{"d_expert": 96, "normalize_top_k": false, "balance_bias": false, "lr_router": 0.00145, "optimizer": "adam_variant", "learning_rate": 0.00221, "max_seq_len": 256, "train_tokens": 673400000, "dataset": "wikipedia_en"}
Below are experts of layer 11 (counted from 0) of a mixture-of-experts language model. Rows are named router (the router's row for the expert), up (a neuron's input weights, with its number) and show model dimensions 0-127. Each number is 500 + 50 x the weight over its row's rms, rounded and kept within 0 to 999. Numbers have three digits each.
After each expert's rows: "mostly gets" lists some tokens that are sent to it at least half of the time. This comes from a sample of Wikipedia text that the model never trained on.

# expert 112
router:453516532472461478488465551525432610558511616451342442558531512539459452495473519486513536566415532545395482486529573525519468355580455544486447555455461499468540538566477478529465506487435462452591504506526465416527512470604446520492498408525483489483538535528551458591584518503571469559541522467481576455508465536562561552522512496572463486554552489451593520432544479516451496455489
up0:543517529519525509444450493539465504443625387549468468544559447529607494553442489526445446525473460531546602441476499547501515397423422588451533473481525496542498525472486506484485517508483484507539518482507557509478493499488588356389453498490494407509463462527608568453597450559452570518541444497494539567558499514554344547476500459583514492479452424539490523484460519460466455509469
up1:422423539469521527600457500550397532458483432631508523495473555433441535553464460476541515526460556471602530483446426541624589496422434564503526493500505433501467427531502456478486519479517467554518513443460493461588500366524455555421437507543584450565479518507476523541431533528510592543429537480383525516503538567534489516449423480552435545485455500498526486464487423464540476504468
up2:434464443546434506474476479457453527507461450496477532568540563548481525395592456477509485478494522499549596470473456420603471528495433419554470476474471481634436554400526484493548501492412431559515495500452546508417578468510503416481485488574537539518516620555452615505588504491548512515502410541533414502465541538480445433496399538484486459456435495535565424547487508489441501474448
up3:499506527451501538451544538455435507521498546522473516491409493515492504454529421343521442455467510496435571495540476526511464560438456427472572447518450486512498541479599520549500599451501575516537562519503461467454444528545529494519503461558611603491565464461450518495534482503552372446445444566458397488475535514409459412481423512509579554439512516476528536571505525465415535422395
up4:550501511484567515468552560528450458496387541514526519479372498365562476566479441474479509502518554458580481484442459445467543507485550545541540563564516557427566607502460444461499502517497441535506430467475502497620422480463439631494529492416524412513450429570447420493518534564489554522472438484516494634444541481503539528490477495474538548475493611528528526435518482529527514574509
up5:614403455556527485562491550472466470448557397479563500446597451588449504477548533480467470454505473498597536468426583483503452594492553442427457470500406538464397568457513604580430558528537544559408536492486541478476427573486536456473504464563507476543476553540497517437502455420581484578467400550464465489419513482494419500518554462448474497514546486548481530523463454509521523519521
up6:532482464524488461526466463479491486485478408445520578509601468558578449597544514499517350466536493599522563512538371541505470454460473441533501421438566482508478447508578535503523506558557535398467457514562556509484541398464477490546556517556506503486490513489537507540474504467431456524550509480538454573517478542391552460470593558510514341567454527458473435553473548525482472548569
mostly gets: "\",", ",", ".,", "),", " ,"

# expert 72
router:413429530490577502439500425456537395525520407482581526516446560478493523486607419547428481477510480473510575527457490448533456506495592466475494563395423439498474555468595483520476433564438508460437442473511603609494548540506569591478603536537555480480433420484446494500419490422521470538491468559505583503565445552497484546484512488577526532505468474557463503530438436559495499494483
up0:527595396568531483498526563521464487466485473545477419528456463457600454477444500469537493474486450555462496498547480519500496494488500536479442492491499509556516531432475601476531479494467388510560581482496471481413561393508465516455503453502514454522485480668497607564536504483422476460519504614601471578525589495515561494500588426496480457531387558497556413454439474498488420517556
up1:587417484462530495546551485529525489462476569549472527453430561503588427506499512453492536577485446446504440516503560520466474479511435541397448544547549492495505448474549504481498501436470577436617511490577455456450546465573515479478547592456481435479463515420561614532511432427546480516525467566490492475395484437498570441427440513409450534566666485539487522487526492456524487582477
up2:473540507621536496480604533544459545368456528587536559589520498429471463530470481516544415520514516518520429528332479501464528487460466380412453494462504498498453509445487514478460500544406550568566458564546537530525566543504512502521468585479495450496516542450487464576488613518546521484489507512485460565498527607515448460562502488504493444404441510471564436526416547562477454531523
up3:597478520458508484507493476550512457499459501471498451434476570557472532566530534522454484461420512539382552510590454530505505550472562409550530389462510455519567460530528429511480411520446446464439568527499494456515456500494456546522479403463485508416541505534478451521501539490528548484419518498308496514546533463401616576585535538549430447515434516590487539511562491503497508586528
up4:547529521571534525508432471566609450466537516401481593442451413531516467527497470543544547585503534538476626517564467451567431511488498448457460477454544519531507512534441493463538534400455454605565542582483456467452521476484556467487508546568474468468483487528540633531512432590450533535492538468552486397444423607519495558519529466445465430483501472494440509460447442435515542471417
up5:519530501460499530529557518444473562465547418463463507466495467491582475455523466546523433541472374463431547438447599558455599483492465512491500439505603512505409433506504561477520453462466485493549511600478500513456443528452529455508527574577565379447479492461509572465579467487676492509473479592495488565434528546573477515601479451475515519509584436452573500472523547470474511543483
up6:494500547464573607506478429561497556555470526591410382457480501421437527413563557521535474460543506475440516444553472521487473495587523435413488447455493481438553515480544476517556391569520583433480485477487505531566468475485492453524452411517508538406525448500484502496565468541502530401422460532462505530442566475563574501494622419501491453505410536483459555518551585522508538580489
mostly gets: " km", " ft", " sq", "°N", " kg", " mm"

# expert 177
router:488489452408582456450551548560516507486536489574566437438446518473472622453434505461559475441492525409441499509566492559485524493573503471554518404433368498529444521531441511456558546480478577461480517424475521624503461463581577480483520461493547468503530443549431462514459573418524465414561435485521576531542514443416581552499529414509513444524488452498533512530518501579433536501544
up0:550536496518527535558410450482527576502546468594531438553563512492518489524478546524456473463567512517335490386479496543481435397570521497554429384525512459469458460469496462598511451426494522529459616484533495529529471437540476549537440516459485571501459508511518539535526542543479444443482468507466457472548491578483583468484494486517678473444436464566459526529469509511537406548554
up1:454512470530509586582461463468434351489453442496494575530554512460544527496530446545580534504558558582560491462456469415519503466533509461506502497490445481418591360604466557552501522576475600491517515533474436463489569476499503381391489543552541527534584534523538479544521478439429562513527560559479507542479464395461489556538528537528525458502406482448438536510531506463458461519476
up2:432443415450658483561502446598468485449453542452547593523502502499527499518548549537575461488577478565510464493429459493521458528456417505550574463531573514577510497567499509452557505504488489455432504481465474389504405513482488539573536601487424533474482466467466563532474487497583511418433494547624593475516495529492469506589606474465556453465531425520494474496454494517531519581446
up3:468551515647475502458582505464418539476504419508523405470540409486556474607511517496510529440530467488458524575552520416401414476509403508538492423586493519530586500505534520493421536559470433599499496479478585448436443432467514574534561556564463516479416550549464485522560549486541520541517443531524486554508574448511462489506575451520523509420425508475491424527565499477559465465437
up4:534510550519587580430365513515513562503486557461495503463485523490523479506462556482416511496567436489563468534535432522475487517421511528463520575584481575440521472465474394584482498536462467558473607548413520489484454534467483499572469472499535462430447523445468493507526440543499491532470455541532486467415493604566472582479388578473543579342582495477437545505497407482531535481517
up5:379576530574522510457547569557525530528461452544458549477500530485567445461512483425509524427538470478447484491513438520486461495584629561476493498465466571420426540387527548468526552500470415444460375443527448500407506536516407560463565495469504466520508513439475555475505452491572462517462514548551487499560535538558493545512556579434557596525505611468484513429397498497501546516557
up6:581501494426455476489504470480396485450526423469426462450555475451420562521515445551383419450502555492501502494460526472509455459469479521590453566456477408472571522575478528537482406517444446474530563539410609469503512583470452556503544617511561603463509529461494538624491417463494506478581543524539477533516419481478550514507434514549521500570464521488495440573534557433530523468550
mostly gets: " Syn", "Spec", " fem", " bre", " spec", " gen"

# expert 128
router:539459435470562469454491595504527541517438404515604462416532545480501641427426440452456550479477463490427478545505543504548515486533562487492572496412474383471556504442479458442476470496497467499489590485439594589501566489514563486493503520426537497398471475551496440572497536425539457396540530484452565579479561457455484605489498489502523480586517501506432438527527485538503514509587
up0:483482414491466507542536440615461527588518502515471551552515488428528453592557515501456498490602402480532524453497479429484563493484588538506494529464472518505370439532433488475561488498479538460445442546568482503531530480504579497502441500546450504542574531560529386535437408483463517506484573561398506563531501502501498448497413453459508547574417527365431462528547538477403501560446
up1:560496447437526508554449562474469508541491587541553482447543468566519471518477481508548449556520454530368510499663528459457508510464461441441510542590575486401491557541524520498491474493505514533445496502513509409525457447426422389391378464540512532444497560537563499509480470518552485502494464503540485442510473420465497548438486493572469455423538466421472543464655576520497482473518
up2:464461534478462392554546523454503385550547523461512466507505446479516558588506412564512472409451561495519511496400505528496549457471438510580559429430464470509421514557406494532568431501582572462509425505567475464571569520518572473593516503566452533560447472454520469563525555453587504563509519471518553500554457488417463509464550530541445519504463400519494463453582543414428524473433
up3:530555517516418453559539539565542528494557480592492565518469436650508522478573544477548475451438508506530486523512539519512493469446375498511507442542329558470494541447453522419437462440434473435485462471448570551494492543518446544457512570465531568524527476559538469530533484471598486474541499505421494456540450518490573492459508542455410479459579531470514479519589373499477598465458
up4:470497525516579422467530513594584535524566512528506444540467526510509483482474452558473456526542518491466512428468623531499527527511451414583413439455502436535409508558528467578468551457502511497449492370447509486532453431544511463434507406512461533505499508581492488547511491479466454501563450521486492564508485560422564512414551431654557481514546432445516628510582519453442490469566
up5:486500524520534522565538484521443528630499521422436520530517542464447457545459495499484474536569615459552476498541448507504571478464476417592536522591532517534499463468553484503591391467474564415447523621509461499516505423466495463598471490491495527518502488493499450512562432519489506473410505528493445433490480447381481535552424476501559496470491424450384478629588477565497587539521
up6:448583512475531496492564495437462456522557545412500430474536560442494546547487491522434484432503475428582520569453566498533520490433491487468503553531377584487359493511525465411528645499377516453570536552489435462565495570478469605509579575540519532489514524484547544426365482486586443460528517540547497498485467479532526548510504524561434520488564508495523468538495434509473465494543
mostly gets: " comp", " dep", " exp", " Comp", " imp", " app"

# expert 150
router:540498569432484458563474530464451568543460499489496476541516475534442442573533456578485483458536464546551478530549417516499404531605533420405477554457563487413520454473462486452497468559455415529554485487570454491555598604496479515478508445493430480483598476496544572505447551523598438495530476479423594469475573564523506476464574529483438439462381494442509426514494563566506508421450
up0:582525476551492483496538482559551492570454457480425570555471499525559494520512475456504526551451533412442517445522483471592570450507432570492458494381490606523516407434386478444576619440454545430564472472550560534475504546501502453529545558474478519487467394584420557517557452492494556522523503582456543579410492562529464486490510499459475539520472500557549493488417406509493590503491
up1:407575501443558396503562500482487427476435439596573593576535510504454482471500531444429508466484538499359584435603565435450469524506543408504592489485490429448583534501564511463565437489543492444454494544550501521493463472477512431530449496477453404573535410537521554512570557491484507522497607470557475583497493488523416482504443495499556560523441521476516517477522475543458443528541
up2:552568463481534483520517447509476551492503506575459538515487616582559505464491509474484615380552413466425531480508446471494442510483532423462404419475520549507475487569514581570513481497423518599430531470492457571510439517488599430430460471484567509448457550461545522527546527598452512495499430554537578479586535430523455390501533439585497436511481516494511510497580437453528496567543
up3:450503517542491494487550441502510472475592453358557407598518471473512500501433540516569505523518500440489474485441531481491478466517470440510632490528504486526529490502551530604555478560457424458605480436504487549491558483424527516388540466450529611490504532543454473642495507522386465517549463504502459504553435432480445522608554507456473572458501536574522540397497478512424527463520
up4:485523539527429531504570485504429591520424539521519518557615521438583475505406364484450529417531493468525424463497503548585604540530450509528533496592519474558557592515479498467508551486607522524473461493473526452523517460517533508603484516539467408457509447467532514484455462333588523518444495556487552523465504489465566467530514505439566557531466533571433546495530411439543494506495
up5:509486507470460518441532496517551507556467479611477378558544496482527519433530562493500568469439567558413457423486549427456563475500421468522493474491402507494526466496441517530444493488427512598566565580481557546611509490547537491450485471330493492478512537503440454469484587452473479495548489457482537562536543495428561461516462470546411493418495482543579467526557608500439415530542
up6:526514533486443540507497551511523464478571535456525526487514542494524507490469470476500458481464520506528490429509532507519593429424498626490548521467502486541547374442390550501421639482472539487551521564452488563472353537578492451507483446416538444574512495531496592394568527555504504451589454420483466523549479443559449548525479504603467412510534461498464529537484481418569559532456
mostly gets: "',", ");", "):", ":", " :", " Genus"

# expert 80
router:505534474522505467491446517496548503523432497520592406532598478492614572400453476470497493506476442461435543535476477522510525551532558448541562510510479459583490478457453459416523451545535453523579607550437451487479515500473480399530571463501502442481408513457487508528459405443519475408572483506480508476542542384459564561435549429551477529557572535460440453561495418585556535504606
up0:487557548614538410491516522523526501437512473442438474387471342623511423500593430442493522449569525576451469534401497497491543486565482539406491511519470520510464466474454526494479559413355501525494496533457531447555502405480574529592495546518433486533469543519481490537534480496487458538480586482543452486528482544494510519568430528546431461511520503465621500502535514531557435499474
up1:457512501530484454499385451512453463449463468489510532561425459578588480459542499513409492448479478635520532508477478503564479540505520497455453479478504565499619466541551565564392431516442552447425491531506477565513585640502463590491499526427453504428559443487495587496471461503553485502447500546534502480525463536549525516500532526551415505532405507463503580455525502397455580390470
up2:424495528493499553490587526544479443542481531435420552585470521395446420556404481512522538559579509449537482523443457460438536491466499458606505588535446537437500442562465527511519492480609500450485491489526484542495471500507511539615393514481398458501503418391498496606537492558482575543475544531521526445379419564476593453489551436518506469484515473507548556491494497512526472539576
up3:610548522456473592513500534514506552514490492503535393435538491574527506533472513596588416411473437473509565436438415471467547468464495488529458518551462504468572482501454559520545576501449516430528482445511555391482389464517547495567531478451439477463580535536580371510550581538543398524487426492584529477481423487594516491558498544541553433489474458563508478542461498490521488506433
up4:524463461536488496518582428474515475459466481496534640471570544495577413342543457569452535506569538504433490492457475443533463468569400467512452438477454513485461544551494534576447532411486549472559397554518538448644540520520519561491504537511417566589453462514563468552497464486556419548549512497535582429509541531504463502516408537505468483486456469530468413483442532553500509513510
up5:416509556480477499532511490487477514538515461438508524452519563551473400419511483533569517554562478506491585526521526438442500472606429514483521581508391442476452555505477522412590499543442525421493500483515488408555397401461519600510536519500550479524454543546572526570510407520546467515484564417528499447446397474635482507514456580507446521456454509563533478530502525414465475586490
up6:516488410470536513409542525447411491492476448443480509448497505558466431545599602474578431512511458533591479535495558476521589474542532563561461424350530527554558576435463438569527592542476548405491420557531431468527571479469453449433567544510552525427575574522489517488448466423502548534487557554508479528518500574493493431460506559438437463496479532443480512476485476525442494535495
mostly gets: " p", "-p", " prop", " rep", " opp", " feat"